From a checkpoint of a small mixture-of-experts model trained on Wikipedia.
Size: 18 layers, width 128.
Below are experts of layer 15 (counted from 0) of a mixture-of-experts language model. Rows are named router (the router's row for the expert), gate (a neuron's input weights, with its number), up (a neuron's input weights, with its number), down (a neuron's output weights, with its number) and show model dimensions 64-127. Each number is 500 + 25 x the weight over its row's rms, rounded and kept within 0 to 999. Numbers have three digits each.
Before each expert's rows: a language model's description of what the expert responds to. This comes from a sample of Wikipedia text that the model never trained on.

# expert 34
It responds to: Personal name pieces. Middle and ending pieces of personal names and surnames, often in sports tables and species authors, such as Nicol-as, Garc-í-a, Dav, Mc.
router:538533464521479501518477510512518501495530489487462525508458491465451511470494497460447487485539525490479511498500485470490515492549514558451468509487510490524474459515489497509519453513486478
gate1:512503459488517511529463494479503477483513474468525517521488480493481485497494502511472473488500476444532539436466440492510475499485543508516466453465507460514549509523495515527506502499457468
up1:502493497531491529489538513505529495500506501486487464476489516487526504507510469467528520505469496488437453515469547528469478504489532458496470487536492533501515472487517465469497498507503554
down1:543521503492524517519481504510507485501482504506491496514533493494511511508498497500514509490501497485517544495474505542496512522501475506488537516500543507479494503499497488538539528525513513
gate2:521510477493461478520520499528499455552488492491479463463523534505501493525534482492479528532478482510509483566509537465537519441482494505468478476549514469472530512488508522505478437482493509
up2:520490479518461490493448518523439500534526552510512485514519514506498493507503498494472489511500518502485504499510459488449506459514493497459477551502532476484485509499503509524465445487508476
down2:503542507519482508454494499519479524524471507451518484466517496475497541497493526477552485504461510476503499440516498493535495505485520536490521457529481511483543445511476527463506489455515516
gate3:522470502476531549490515502475495535475492514509490477496509542475478503524556525473519533502566529524505437499510468473482491517551526495497461467549509504508483494458484517487505503487508501
up3:532475472502518541486504543457484504486492514523477458507451515472492518525513487504499512504521536515480465513494471472474477512534544509492442429550481500539529486488496514492501522525526528
down3:482524524495457490539500498505456527509521496514510491523476516512481471542528493448497459477445514524494469534475524452504486541508520494503492471469504514491511500533497522531471522495456531
gate4:532494497537479455499494478539558508527569486506472500540511530492464468474507497508457503483487497489481547504490495502541486489512504502501481540509517491492484497521519524550516496547459511
up4:478490457509491461513496473537554525513524502519508505515542502505438508497496530481478495527507460516501553513479496502529483547519488498464490532531513501482476520505488513519524520561486524
down4:501532562493448524501488513456468489456464515475492494526486499497557505476478526506492516484512557491484492492523470516516508488467486518506475475445515497494507532481497506498480523484456465
gate5:480547504520501495490494491486543542495461500521547570504521513509516508494478497462506545512470462507463514534481488495504518509482494469481516466513520505532514478552521499484528502529469416
up5:488496522462471492496488544446540515471485487516528499485543501478512474511469483491499477466474518528546494493510514497519550499493522491527481487520475476494487524518486474496489558503484448
down5:479500514531523502488505499511566517501467470477499508514504519469543527495466521486476487539505489494500557498456508502479500503519488540434534448468496515492510498519503483502521509532548536
gate6:527511510463504503466481498493466511543484549486514461508512516512475477534526500471521496522553505497483493566480482502487517516541521505469486491505475483486509538522506526495517518465484552
up6:483524563490529523509461464511495517485525519465515500500496475465476469548518506520494502539499523518469513484499439474496521480521457558510501498506526503459503532488525464520514513483501536
down6:473480459507515464510487476485460485486487537510508521521473499495463519471528510512508439505528527456483472518490503490532508491491545509462505507487504514499498503455458472505516496504485522
gate7:503497503509501513460507497482501504435475541508472516540474494557508456541495467540501508520502488498516531587493506509473489507511480535535525543487523463494512536493497515474520551555537455
up7:504521519535519528509520500520520486544550469516543472492522496450488523490457468493527460458526513485483449453509497475513481487459515473470496432507490531492498488504540469485497491474481544
down7:471487461500507524491530484517527487537559495520496515492488469465481496464488522488504511457471457506477515507497508515485483508511564517519469469495451478500466500474518469485459526524515536
gate8:521530494511513539473453523484545478484533478443514529486474517490475525516492466495511502473523545489516481485497497570533529449501488552529498500519520527551515470510480539459473486520512498
up8:517539467526502501526498450454490461471492463459484478474488512523493491529510507462518491511452542496507517497517542542471477471492487463484512535506522502507484512495487484471487534522518496
down8:484429501496527541485512485491468516531514458477487517541485495499501502468502504481474535528498490533529489509483483467511501514517481492539474514481534526458474460530540494514481473469529469
gate9:485530504466493486501506533511503487497493488531465536482491464485507493490477512516477489500512479493526497482534491477508478468502470509484486551538466515451447487507499493514499505551521489
up9:445506505497510479467496493542516471487459495467500519486499481474529477496458494474464526512508487463467512475499503465471493491464474530440514481504508524507492485514500488510526450517487477
down9:506509482521530507459482474483509506537501473536497524501495488538463528504482488477490466495465519473536513543478508504517523508530515524459477541537526479523473512495468480463549538524494499
gate10:481491463535551507503529510508473472471516496491531492480568491488537507500521526527536492462511530505502489513514515537458527500509479485513544517554480442505514451493495505510529481464501465
up10:492513489516497484497539495503494485488511519491504494511544479517517525472506533512513505454512514528487500495485499528504499549533459568496554530560481477541473470493459528515495464479497446
down10:479482493492497515500493507496507504526505495519544495513524480522535491462491530503553510462479500494497526492516495537484475549514510455497464493523482484479504474488508522510517523508540479
gate11:499542528500482496502495490493510476472483488509518534508505501527536528505479477520488478522482493429523443516528515464495467506515495497520498529464507478492506497531458512474527531493515509
up11:503472475525532443520523487470446549540498524506498510482533558506524471540530502503532503487478516471523495473462505515511533483452514471501511510540508504509479488500476490474497489505478522
down11:460461498525501552493490544476469480467486482469533500522542546462496512522485469523500528455507531475483556448529508548488519486517517515472500504484496487489491479508508474473510488493507503
gate12:443488489481475510492515521536539535489516508509514507511500466468504510460479508514494541499541508471499492520419462452513524532518480517466510522501489519532485466528478510524498512509548518
up12:481508497461455523502523460508494491529495498499557526490501504536533511449501511546511518514478577471492482467488463496485486483523509492533524505501511489534529510541468468488482480540458520
down12:485528498525436535475519504507501492478515512497486446518484487500489463500506491477413491502506482502479499516488487499516502494511563505473492554521491509506484445514542485515528525538504462
gate13:456508517480480514496467525477542494483511512444484474489514489465479507532527517510474482517503497527507525500491512520506477471492531532502445494494531475484481488517486514480471532514526506
up13:464512504463483476507469525542459524507471528450471518480514519500443502510529531477490447485531530487499512470515485462494504496528512505470533540518534524507458511458489525516518518493466505
down13:458468526521537509496513473510459538498528491497451504512529507477533542503532507503495481503499471454484503541477510494502514493490491451489460488491502528502465520526527469481473474446486537
gate14:506538528485548482479496471510505479488463523527497492506510510505529556477498497460510532501501541515502601486499530490512496508488449513486525488507507429509526486470487516506526517501470498
up14:538526481477441458514515479522480524513493489495487500472514508500441482511503484541534504551474448498525452560495480453508468512502471483509565520522470498497476551507499474517517502525485504
down14:487466435502537495487479482495519507544461483489521531455522475525523498504466501512534457511499447513508515537490462510489479492497476468543536522517503452502493472528480494535524525503540496
gate15:480483498515488530501532493535511478545541488520520481457523504556507486490492478452444531521475482529460486496520481510484499484489501506487522497476548502560521492498493517486479445522493512
up15:490456480538500482489473524497511475485511454480502492554459491468490482515469530559543481508508440510498506467534507509511492557496530541533515477494505484466481518481499515528530523490491520
down15:532500522513518490524478532486505478526498465543517526484497511486530494484475507498497501497522506536479539430540484526544470526506492505475517501497471525491489540492496550541494463543476477
gate16:471464479504540529479484473496491480481514537516503522511518438496492497503515560478506475505490514524551545528514514541479525511538468510512525534539523484472488515510466508497483482492483487
up16:461510510496534530470531522512485530466463479505525516516551483492510533510507505466480467487504498526546478512531534559510510509559498474524490521541496482488516475495501505492511553462514474
down16:497488516505490458480495464514480499496445537544515525460519450529486511538504540506511500500486516531536521493524472508499506532537459492496545528535519503513470525492444494536541477522503500
gate17:550496534508464497478466514507502509513489480525469459471481493502459460515463504451506485485534507525490501488546461468488559514492530557503475524478512502474499506496488512494516499510496478
up17:424496490484577521529491460491490501482528483489509497523494527476520549457509512543529515477433508504504533484442493525501504514481467476513558468496497473511472486505477472478505494497467520
down17:529530507542459492492516510450510512513483527501485512460504518483457486517496490472478511524552509535488469524562484463491507505521521510479466522471498523467520495483545523495470533499511462
gate18:488529459527513518488548487478490521484499491531464523486525486495462483541502447558510501474463485501478463493455490444456459491510510533481487497479502514518509495457494506508467494519446448
up18:541460538493473478521459508520489483479514533462521479468459533491485475515522518504541513506508477544477528504524498525501530515495462469474536517514496454501501497492513498498511509474530498
down18:529514476511512518503469493465483480466461510433511486525491489517554462510531508472542503463504490509460540502530493527506490532464475498496503505495567475489483497506521537532487492488505469
gate19:506519473519489467487462516491494506522489501536465486464481462550490503477451523518516459515470513504545519511513500537457516546567512494528480525510483472503490484457481513515512502515520475
up19:522537451510491496483452502481503515537486524537463467510498512529478482446443467532507520466500510520512529483501500519424510524510512487490461504503500481529496469451491497505478502508534461
down19:473472505501490466533473543471488509484504464503466485515507549492531548527534460453500484510513489478514507503444540526452464515536494486481459501493488500533494480494501542496525546510506498
gate20:526517493491496452523510515476473493543482487516509501528485516488464452465521502464475489526519526475508493505504544470495499547548449504493521516501465521479471493487525476500498500500455468
up20:526495522506507516496502463512530485506497485540497500451503510536493527555520509508521534496480491512476504497505483502524506484494524494481465480468520539493487503508514504491530518517588522
down20:531539486543502564511548493487498496527535501550475500491523526516514483499451459513493537467507467517509503489508494509505500517494499497509512513513486465481509490494472489471527493454459464
gate21:481508443522493523460503514508518489497513504513513496539524494513520488474481521465521552502461479492475475547529485492524557494485511507511482503508500480502535508493508512501482432555479488
up21:493496567445516495548465465486476517494508489482525512472487491492523516531509492527490453493531517478492530444465511539503472542488454493541503536504474485527458471487469485488494554469495530
down21:493502480479501497495504519505485506481528508529463470564507495444504473540539465517518488491446467536455476486523506540486473510497471467523503484552502477471476491465482521490526492493480474
gate22:541538473455474499477480477459504489519500495526473483496514520487475501481522518497476503510494544510508481479527493500494477491558427506505497509517513500452506564519517464484486490491499471
up22:496507476562504482547491457495496492489493532507470507503502499556495483525487547492482525494473497487500504541532518507528500524466489472484496512504487555546517446485487514519551501502535521
down22:511518497534490504500526524509493460512509474495486502532498500452495505488522488495529534482507493438480486517509483497505511510506445472522529503484542549512458495541500520527525453535486497

# expert 35
It responds to: Romance-language word pieces. Word pieces and accented letters inside French, Spanish, Portuguese and Italian names and titles, such as oubl-i-é, Palazzo d-i, Ordre des Arts.
router:521521477545493463485529532499534503489540451518490516490495506475452495517484471510492505500538520466487520484454499476476486503471528547446488490492470469521520486473519504488497493521472526
gate1:445490514471507495502468480500485497479474532486526492510518498517542518488494511504555514513468484495530479483533475504500475519522512441554511490524510501507501502521442490504523505485479511
up1:477494463508475509500470492485506474485525452543540487520484498492464516490498490494505508521474482512506497516500509495536467498466544501549472451464462499534489511503506499475485521485503517
down1:451485503466523503496464479499477473503496500503530508510482518522548520488492507495531514478469476507498470481573510560519503522519517465565485507486532516473485495524452539509501524469498501
gate2:503503500488521533508476497487518514503480522530467478530495500463495532435518512535469472486544537570541530481491503451493483473516540521501501519480510486487490513489517557499494499542486510
up2:458505512516470531508466456496439538506438527507493509495497527514559497502503505516451508472521533546551513480499520497482485488513530490498506496482495475501489531446477461463515510507450470
down2:512431506485518507495501533516499515527481541454496482467518511449509486535537479477516500493488516504513495508513514460528479506491517508481508447486462456534506499495510503451496505522524465
gate3:481482472528506491493470520520509474534547507502466528484493487469527533502452492495469514464447511499481505461523511501503501491501500505502467484503537486533478472524468522503459473454503484
up3:533516523520514520525528509503511525470472510518511477505495502546512460479519492513478485499532489506518493474521493510578488496499464505494518517481488505451517545458492474506476488519478498
down3:549511475520468505515521512451490460509524515507544498512486483518512447496504462483502491492504514476506488474518465498503501514500495506524528531490503479476507467498483505525500514467521445
gate4:516508505515516542468434493493499481484447501570543502506513500482515508530477491490535524557492483527516478509495514504504527529473475478493505523461495494454505507503472481473510478496511482
up4:483489487470510499518479544461483491503446521499483461491539507496492476524471514491520511509483506469517498487441491501513483535480476526483475486477502510519506475532482508497539479497462496
down4:549538474529511458502528462496499471444489491545508479485503500506509514522475504506515520483527485495517512479482503466513513495530458506513558521504512489475494528493522499516534491504466504
gate5:490493485473474497465502529480503561470490527522524444528484476436464500486483470499541518484562482472519479477509515518486476452521466494467480482518508492496562528503500530491518498545503478
up5:490507544502490538492490512487480524507489510522530471497528481463501495489487497528476506517509512452500488504501518491517494471505481490486467445524503491530496540463522435492478527525530477
down5:471552510463473504501528472459473512452480493496464452494521532511479529514499455506448498477491452476489474530470489480514494475462479497521515481505462520546513471481484506513491479513506516
gate6:492505464493498516487504464521505525480470561483506518526487466523504493484507478529504536478508519526542508486478481474463499494497495547463529454516478490490501501562489538506513472533450501
up6:478520481504507489490526544526555496456486533513501463496484487547497478499448468508517533480515468515490522489485520514496510493514508507507475498524514506546501506505498521479491490465535523
down6:520501532495484501515472455490456503547492489551533509473492500527501535482511497479488501475513517506454455471524494461500527497520511495447501541492495528487471521553502495508478496480479492
gate7:459508548493519478493514500479563465486558500466507541515533461472482523469503525472519532466528523538514544492552481482465501503523476508490504516492496498492469472523460520499491512541500455
up7:507489499516493478494545494539481530477461496570485494484528488545495512519499501496504518500498467478502518526513507541578499516430494498489516502573509510487492512505493481524491526488490498
down7:454502523527509479515517487495476467489467516543486486506499498463533452519500486529494499466518503512510502533550519476512521513562478527497518519484510473521505472501505521491516521523540529
gate8:432483465556512456536500498495538482484497472546486525492486502452518488487485499508505522533503509476477488485501551498494529463538488492484480503457452485469482482500474497519469487512501456
up8:492504511472485451510541497498488525454495465486536500502521476417528487459489511492500495521533474497478485488498506472488496504534501530527563471482444508495504503492494494481471490508523481
down8:518451497474510489520462514511482489517530504541468500485482473495510504490478510500490464520497553456526493476485500517502492485521473486456484491473445467451508531498487520486515482486542507
gate9:524487510506458479483508454525511552522542477480471455545509479514444476474518511444510550503485477474453506486527515491510481453498486526473491515515519526509518518474495507505509484488496507
up9:489480501477514526515503500509494469487463505497478511466493511503530480473537514529493477522476486478519511502492516422518486521424522506499487506524522498495482468493505545513499480510514507
down9:505473507469512531498455536495522501481502562481499496474507472515543514513494491520496511507472494484499491515503485478498487522469493512495525513449528506484544474484500470494467486445524459
gate10:480471501479510514502506504492520540520517542494452515524479523504467521494460524505496527484528471467467468499499510518536505484502530524477521497497467457509499514491552495516495504477487468
up10:492463486496484517529511459483497545530505495523519495457489502528471515509516486474461499500543477536520454532478494496501499467501523526533498493522478506478519508446457549505522505501498479
down10:524525548499457482538520467493491517512517510512548488518512504480473526490547520507452487504501532479549509506468504496485523455519492499491497489550504545487489516492513494495524537491483455
gate11:535530505532504521534509535436491511508497486481502464491548525518478504553523538485458438500526524462520528511485498496504497517494537547519531507528494529524524538509519478517504522516526465
up11:448489468505521553502484455475511510522532507502501511526511498510513504512498490460483503529464481498507530515520513492499500497509507463530541524518502513534514507509501526485505444473500466
down11:503533479500468473449508535467559498509512494468502511475504490510513463518480511459498481476537554500501472474535468502503469514483535547478511471527488490473523509511514497500484513517515524
gate12:468481485491510500447494539504469503507461509515510531504498510540489494498521518498491510501457481469495496474460526507502495538529504511501534505464519457478515485467481530523532514491469529
up12:518499538480503546505492512513457511518480561510535535483514584516510489521510518465477509520524462514504494505460515507513496506529509508520514510473501509507547525486527486494541517472550531
down12:492482486480521493525512499489487526547497487484471501486468532550465511494503487469486528509455493488477535482491478515502468537534504466517563491550492474542495514489496513492526529511523528
gate13:513517482509475471536531498461548501516550484540470506515460496511480515447533528518545488477522463463485493519520492486483488510483477523465481502481473521529526504505526490524511489506472488
up13:540497482514515518499500501482504530440521490498493529505481508524480485515523473509490418522525506483565429473476513521520499470502442506555489530486482485472496498531463485460498497531531541
down13:495479539501483518489501506475475521465507494507491430521547516506521503504500530474544455504515512560521512484440548538532517501528491482545497501492501531495479482507485485540463503485481505
gate14:526520516535548535518493520533474484483481489491553505445512532496492479475482514500517550458531494513477499530518532485496513543476484463489502485502512506475519486490452491484503536518543483
up14:515507515482446465472511483541534556524508498474462534515474530478508488485526540500505454499498562505542495490515462519523515491543480525495472498533501502543522482484516470510513528470512492
down14:508518492505459499474526502487554510509484486515498484528554521495500511523467466484494482528523521500476481505499473501499475514517512552491467505470488521512536506482518539493461504531485501
gate15:488507491527494486508524467496525506452491499526508490500474529478467489468444495506487500498506461456480498457530466518478478527516544494487483453467465498520525490506524516498518499513506495
up15:515495490531500507536501480517509531511514495428483524518527501541508526498543509473484522531548534494481487553480479511498518514505475534471507533494519509526474516515478488498503505524489517
down15:516505481474507517497474481501451498474461543482514511500545479530549474475481499450486508472472513494499510472556489520500503507501493479567524513492547510485521499553451509474509484484481526
gate16:558513521555493489480522484522510527535510477485534493465522515485496489481547532469497536484516515472480505534488480501504525493442465503436484473489494504499539490525522497499514479500451506
up16:529504509505522476454548512536488560507517491462530505520493447506464501483478526547484492474498509529505539530496516487521486501488515534458543525481499499497514506531470498539549547506507510
down16:466491499469497513486485502502524451498497511476483476507469543527540473488481526496503469471459493548507506476507498529487490504510514475560488472503516543493480495522489505510493465538547509
gate17:510491498483526506511510568503524512463491477521506492527527494514515468486542465492545500522535465518518437496495482535484482515487468494498475514503515480512494473527517502492506464514489516
up17:540496519486516496528473507437481461480487512473542478487487481513510516507484452516496474497485549506530530513507519543494511509506438486527528500496478475510496556477505461508481537503497522
down17:507511521455521441535440480531526520485504520528522512561500509500508489526490509476500496505457508545486502525493467460533512530506467493480519489527476531495494514496507533491501464484496481
gate18:475509492534497516456520528488474535482471487534460505493524503462518486488478445470517505513484549482533449472472512484524472513528459483478505530501473500511517480483535501529472511503522483
up18:437479466522543543489499481482527515481472492567521527506485503479560492499515432512518499507527502506501500507502475482547501514516487504520484524500511501520511499458537512501483505502519495
down18:541498514527550512503494495489506519508525492498523486484524535502482526486452528494472502517513462503473458439483493493500456516512514514497453514532510516529495488505514508471503455516509487
gate19:509440514464474519537498477525472517473513516476526512438525489471545495505496473484513505519457554475521514486480479524497503508507504543486490498505488529475540483499477504499535502506491493
up19:478521533453522504505508451538496486461500500502500512458500493484496549485471572549453493496531522504471509483520490499485493477499499489536545491511517491529509466474489500502488511476494519
down19:488507487491496525504518454486509481495544495520527487472482473545516519512502464478510537532486520457471480546451499494495510476527513518477486536536481554496554503510517497481491509503536506
gate20:455462492471557494487479510474495496451477495520467495534498492516507502510534467484516522468493545492484533521511500525535498505539492500516561518503474497454505525481525485438492503527530504
up20:490515466503483475482515471451507516499430517538501484504490494498499494506474507516537501544469522526506504532458497481470501478524533536529500530507452489512537508456538457468468542549523465
down20:485497546545492483495462531505499473490463508483489461478494494538512540446469465519512476502509506499514493478509572468497505480502495531474491499486523467505529503479513493509494453490490454
gate21:503554493502465503435516527525500543482515555488508555535499516450497468500463532533536483469488501483510518454482446494465519504530508479480448484492493471491497513471492460480479511492502488
up21:507506475488463489478471489527515515505478537472467486511513514487503492452487493575478470502505490456505501501432459507529492492501527507455472474530509458507515507490552499512520528476474504
down21:488513511514524524482478499567493486505523517513541491516509495493491527488524532479448486523508529490500499513489500490506492475475483463468540496476458536481512480515450489514506495480542525
gate22:556483487542528474459467501490566528517536491470512503488486451504515472481522455476512511540542463468524496529494497491506485524488483542475499532515507542462536528494515493457485439495520477
up22:532495491455488488494499534509477494515510489482461483518495461525511466478558472495475448530512521486501492557537479549467475495500472500497495470473513494497509530485495514511552437489482511
down22:512490554546531497495464511536508466568471509506539498477542481518499537500509465493516491470511501493504448487473552483486475511520492470500519508497511497501521488495464519515493445519497486

# expert 36
It responds to: Prepositions after verbs. Prepositions following verbs or nouns in running prose, such as of, in, at, from, during, before the, a, his.
router:491518478517545512506503493489474511533507441504513504513563449497563504527500526493506538499516477543528497514475482471448485501542492499492563534496501495460472477482472533524512525532477501
gate0:513547493505498487522501502482508480476505519498500470471526521539492495526521463509489543512486472454490483524415468491477539501476498488485513472502524500547465507520462520552455499494484520
up0:522470509495525514539486474512530451533481451570523484521498497505515506522522470445501501522504512482496476533466482528499536471480496552537499506523504491529468504487516505524483471456517506
down0:496486525497462461546485506508530514561500512515498486504467481518476524488545543512520520524466507487471444534507481480513482519548486503482500525454489498488465521498527504509464472532503498
gate1:526498458515524491510483494527474518506514529514514492501520487506450476479502524510480521486492528457496516525459494470477499529500509534463496483494499485489488499475444479493456471542544511
up1:485521512529470550527498468498478509454469491482484485448507513494502489483457455474532487487479494485519510461486493514514535506483533510501507513461542485477476548506526512476486522484502508
down1:520499515472531487495513536469437481510490518502482490543523490507490501517493499483467474510533507484472514461493529481495493531558484511453494520510515497462516514506480546497519487545508548
gate2:529519561498488525523520458486472491535466476500493482478520493489500533490518495497511515525483532470518443536409475529500466497499501473502480492490489547532471491486479497473483498524498517
up2:520505551492505504555490443492517512513509502486503509509525544544519535504530488518496516508475473454491475493495470528498478484493503468516511459518484534555503551476498490503495511540484525
down2:492564477500487491524495510501469531511489504445519489477515490502483563476537511503515468511445501495498478505478480532497504504523518501485457529459471509513517467511462504494479497473534517
gate3:504531516501517508549491495485528432479504479491497488519485516470458521500495519544483529479526516495509471505487493524534472490457507494528534521489509545487515505472472471454543555534506484
up3:503522527521474513534497496510501422512494480490491528513517477507490547519512458500524490489532487514517496522468519539538490494464494505498549498518494519475482540486508500485497490509524523
down3:488542517522499531484530511467502512489519493522503504495488485494504484436518495457473520528485514507479511533487484504500500488531483473459460535495467525485528479538526485480449471491497496
gate4:486491519512490482472477545504475494468454510570524524495497526463451467487490491515482520504494485517480547533523507486505494534508489505527413482444509507516480524529503490504486482468522504
up4:512486462489496526539496488521472477488529492471494487446486481481512503468514501506537485486480536494509482467517518489489526535465502513487511477517505480504504513458520486503530522494508528
down4:537527451493478506472506519497537524530464487492476507514456502495518518452518462515507498537491490528463505532543527510511497515490503469496466475479516504465534471534476480508484534510525523
gate5:510521535493467512465503538537512538477476516522495493496499455504497499501529508479501503526478519490500527497556482479500505542463458517491491478481522502506512510503521502491517476489505479
up5:499546475498510565521487500517537470468505440497522475473474463527507501467476531523487506513552497516523536471469472567491531526505520508513535486484507504474502487487474528510486489512486457
down5:494494517490523578532456486485476488514510487477511477481505506521512500483460484527528524478519481489553471519443495488468482460486526497512511516541490519492478500490525521496492506529505517
gate6:527454526530495478484490483525462493488458495548498488514516478480478481477457497479525487485490495507461531495504493523519491584494480462502510496492519513458528487513517537515499498523505540
up6:497510514527459505465475481491485523476497505508497472524543442459541514513491525486492519541545496477526495531561477490504512518459486511471471487525492498541502459522504509476484522473454474
down6:508477557500488451513442512457495446523513484501490499497495519496506470537483493536470503494505500477539513482479514488539499445540513527523510511492458464507487515523448480494503484490448510
gate7:520491504519479544516548515493504491495500486444496550538511461509493487482483483503505488490496481458497540509469500490542520456494526550509500496473483472477490507516488515523503540490512511
up7:503528490503529498479469494538510511468517491532487430506483530521506534492521466502502510499522517511501475524525520520480497482470509517505494477537522492510515499521571480481483484500506541
down7:514488480514486491496504482527498506491450511496508538486496480485467502493525487496531504480495490487549478471553495543508508471515502512507524525450507486488508535522473524533491530455510514
gate8:467454507538495491485515485493460505511493516495501533494529529528520543581452504502526535521505476494554507517505479505537514503493522473531518453500536515470517498532558534523515544511491527
up8:544560500484532487527505537529517484500516486475496498504503468500502460456504510513492462476478524474438525488495514518455490521474479546506526539480472499541466473480460490466495479500490490
down8:502506517520550476458494513490581498515491453499506493488431550443523467491469507528504462506493503510496498504502504507499495476469495512500492528507497520512488478506495491510531511464484450
gate9:543498469486476509470505475481517503482493525471522508538543532460485480517491489541463482505474453513503569520535493470483561520478518490490519525506485486500489474533496511531487530499477523
up9:454509502505502538496495513528472556475549498479545480556493533499531501502466473481488515515505537486515528492505501471527516516483494500451492469516512434457515514493524523466480493526525498
down9:485486491500535505441491522527496554502487492514528508548515556501523506459512475502486486497504499484502492462525489513519494464501482500498473439505524468516460484537522467507532506495479531
gate10:487499542525477517457504442512514476515497493521467508510507514482486571479514504517510519507466479428492463518491475513506492488511473466476466482499455506520483529471445476489487461511517515
up10:482511490495483516495480484493486488438525485478524445472529486522498502471499519493528517496508510539468490487471492535522542499494463560505528522465520498496514486506533492519511478483499447
down10:484513523546498505493523496524502501483484484503454482553473529480485552467481487464512473473499485498507496553485462500538512533521502476519487501512484518507434517500486503495488465481472489
gate11:501470509521517541503491514528482460504462534493520468512493501511477496503536520489503503538519491491505505501501495480472498480517484532503472502511507491457557513513436505556499460519505454
up11:499518563458467505486475538488518531459520488522514493459455519469512463511507504499497520470510495534463484530500509459534483524495509473552454497529520495499493478496527523479520477464465530
down11:525490504522529535472494480522511486499494496506459476499514522492558465530475524536485532495528490467503492497437512543508499468492484470518536514524503496551490540505517506527535517498453510
gate12:503485418516491521516483539508469529484458483465498523524494452507475459494464474508530521485494502516505498494454524477503547528485516523497512509454565497462479540466471504498503493548553487
up12:489511515489482470464503509453484501542551489521504505465517493468506496544474488495510518519526484488520550530494535527506518505491498465518508486497465511495511437527495512494505468471479507
down12:518485545475491518513504470532485475468456520479505456543510529515498518552476522508501517511523470517531502473538507525512484464521506474527467516556502531533495524489518488504520491495510535
gate13:522522493514478534517503462521486443527521502493506555476514488495505542482539527520480484505492503501472520494490470498514464484475503474490522508511451556521507542475471490474532510538509483
up13:462487491485537480463511515458509526484507481508480454565484508500507494508478459470543535524534499502522462500466539501513512491519491518479494497457533441489507459510489495474504461504501506
down13:476512495475492512486468533527547529499528550475476508508530497503500509497498485472483448486481497519514539509492513528511523473431508473491509463520527508499498488520484527548460477468519514
gate14:494511491479485517501473485506507467501442524551509488457483547490489488494495461492522506514504498501524512438482535517485541545508502482496512515480532475458513542476524521502485504499496519
up14:512472536455485519498510480477506524487505533530486491503473519502495510535514515509489501570519482478485513517507496495595480486447514462524485481514484547558508521518493488451470481489509542
down14:506492496499476456493476501524521488488491541509482478467471523481494478490481468515488520529501500494518489456528531491499517480475504518506433506512466490478497525528498480506484499492477428
gate15:515497492461497538522523450466469493480447533488509493460454511518539489514509522516524515570520506480495482490491491535511516505522524525482510497509519459526490468515522507496549484482479470
up15:506483464548471482436496518463491533486531497499466573550513502539496514534509483489499504470469482509541508529506491448478506504466457493507485543498510512514471473510491516476453542504527531
down15:503505496513486518539539492440498493516484520514458525494500483501459501521491462508449432464475511497482505504490516524509474535486472511449478522470522517527496480480486475511543438502472445
gate16:478476483488480502434496497478454565463516513554507488557464514479483512504535487465496553487556489514500509477515492470492465525492519468521485497546530475490528477468510492490526496494524494
up16:510506524498491539482491492512576420539526515479507493516512493511529500484490480491502501512511480462527480482518486542505518480517511494519476447518485496505489490519511514509479480480484501
down16:501499423480508499465503489482463537494493527511520520500553482501502515540453494483527535507522518512508475512517478477523484479514501498550500474503528464501493471514521499483519527499534521
gate17:482500538532423498507475474485494479536505513488505495463520475497548506497523507493524485530458523467512480523545518537492518492516515474472498505498492537511497515522494478480483530479500488
up17:516485440478538508491485505491485482530500491487516455508474497498507499492509506536468491548492481481494515482497509504519472486465488488523523509488440512510525478526456502468486485488482525
down17:536477483524480527526506462520504475545481499518498520514518497443452478513485509550467483520466505518461503509478520514516513492500463458481467518488518511538562526510530512507514526458551516
gate18:500503454546492500477495494511489484494534503526502504503518488443484510475435490499495507492455499503525567487486515501488521487457504480483464455500486505508530544568487514499515511503481457
up18:520499479476524468490498524521451468512487531483478526482520492484455527542455479507520506495509485499488509594497516510502456517539471468498488488438477521497465543504429487522522492530479519
down18:485529531508474496529506520512491557468502482516522493503483520517526504529514536483499498510486501482483498482474509472484499505501513518526519491525498485448503509481496489480478460463453516
gate19:474532459526470503499503511480499508510481462537512500473484490486515484506486542482515558478519514543508465542479492505500538503448551515518514538530519489452482492526557510486510509480495490
up19:490502446536512499493520525507524484528486512523516513493475489494536490543503520448483516529557517568517475506509499470504512456477506497506528531515493489436444469524551500501491477476506489
down19:537517542474486485493499471501522478435542496491472525515472532517482507513473495494483512500462494441465512479521540541528505507516510482485502462494505464540509504474480479516535474535484502
gate20:503539503497483538486494493543540515508537513528504497486447522527504533502523527469479497546514514520504485539515504458477481529510529471464538466510486567473480497503499545500498474495536500
up20:484476506497502529474492507511509524547523531507523499461516530507471530516512441487526489525471509498503522486533528480489550493561511478516487485475503534494482483500507543514435521494502490
down20:490471545466494503502487507480525488524486474494534494477495427511484494509511549480472487517506535551526504504474495500520499485513494563481515495498533505473476472473498512495516512509440492
gate21:520512530521479502444503516492484495455437495498478518464526498529476515529507507472491489502495508525472515530491513513493508467450493528480476491508515506508481514482462472511488507474454530
up21:502530506545483495470495523535479489491429511493484524514497458489489498497475479486496500477478534525482530482499506514494488466461527563500500520448486505497470516463496474489480508494505544
down21:480534483518519474499493471477456536499483517515506484483502464469516499484513556467493499505509521482563494466493483456525470509512498547464545480482552509491503536489534470495547498503501484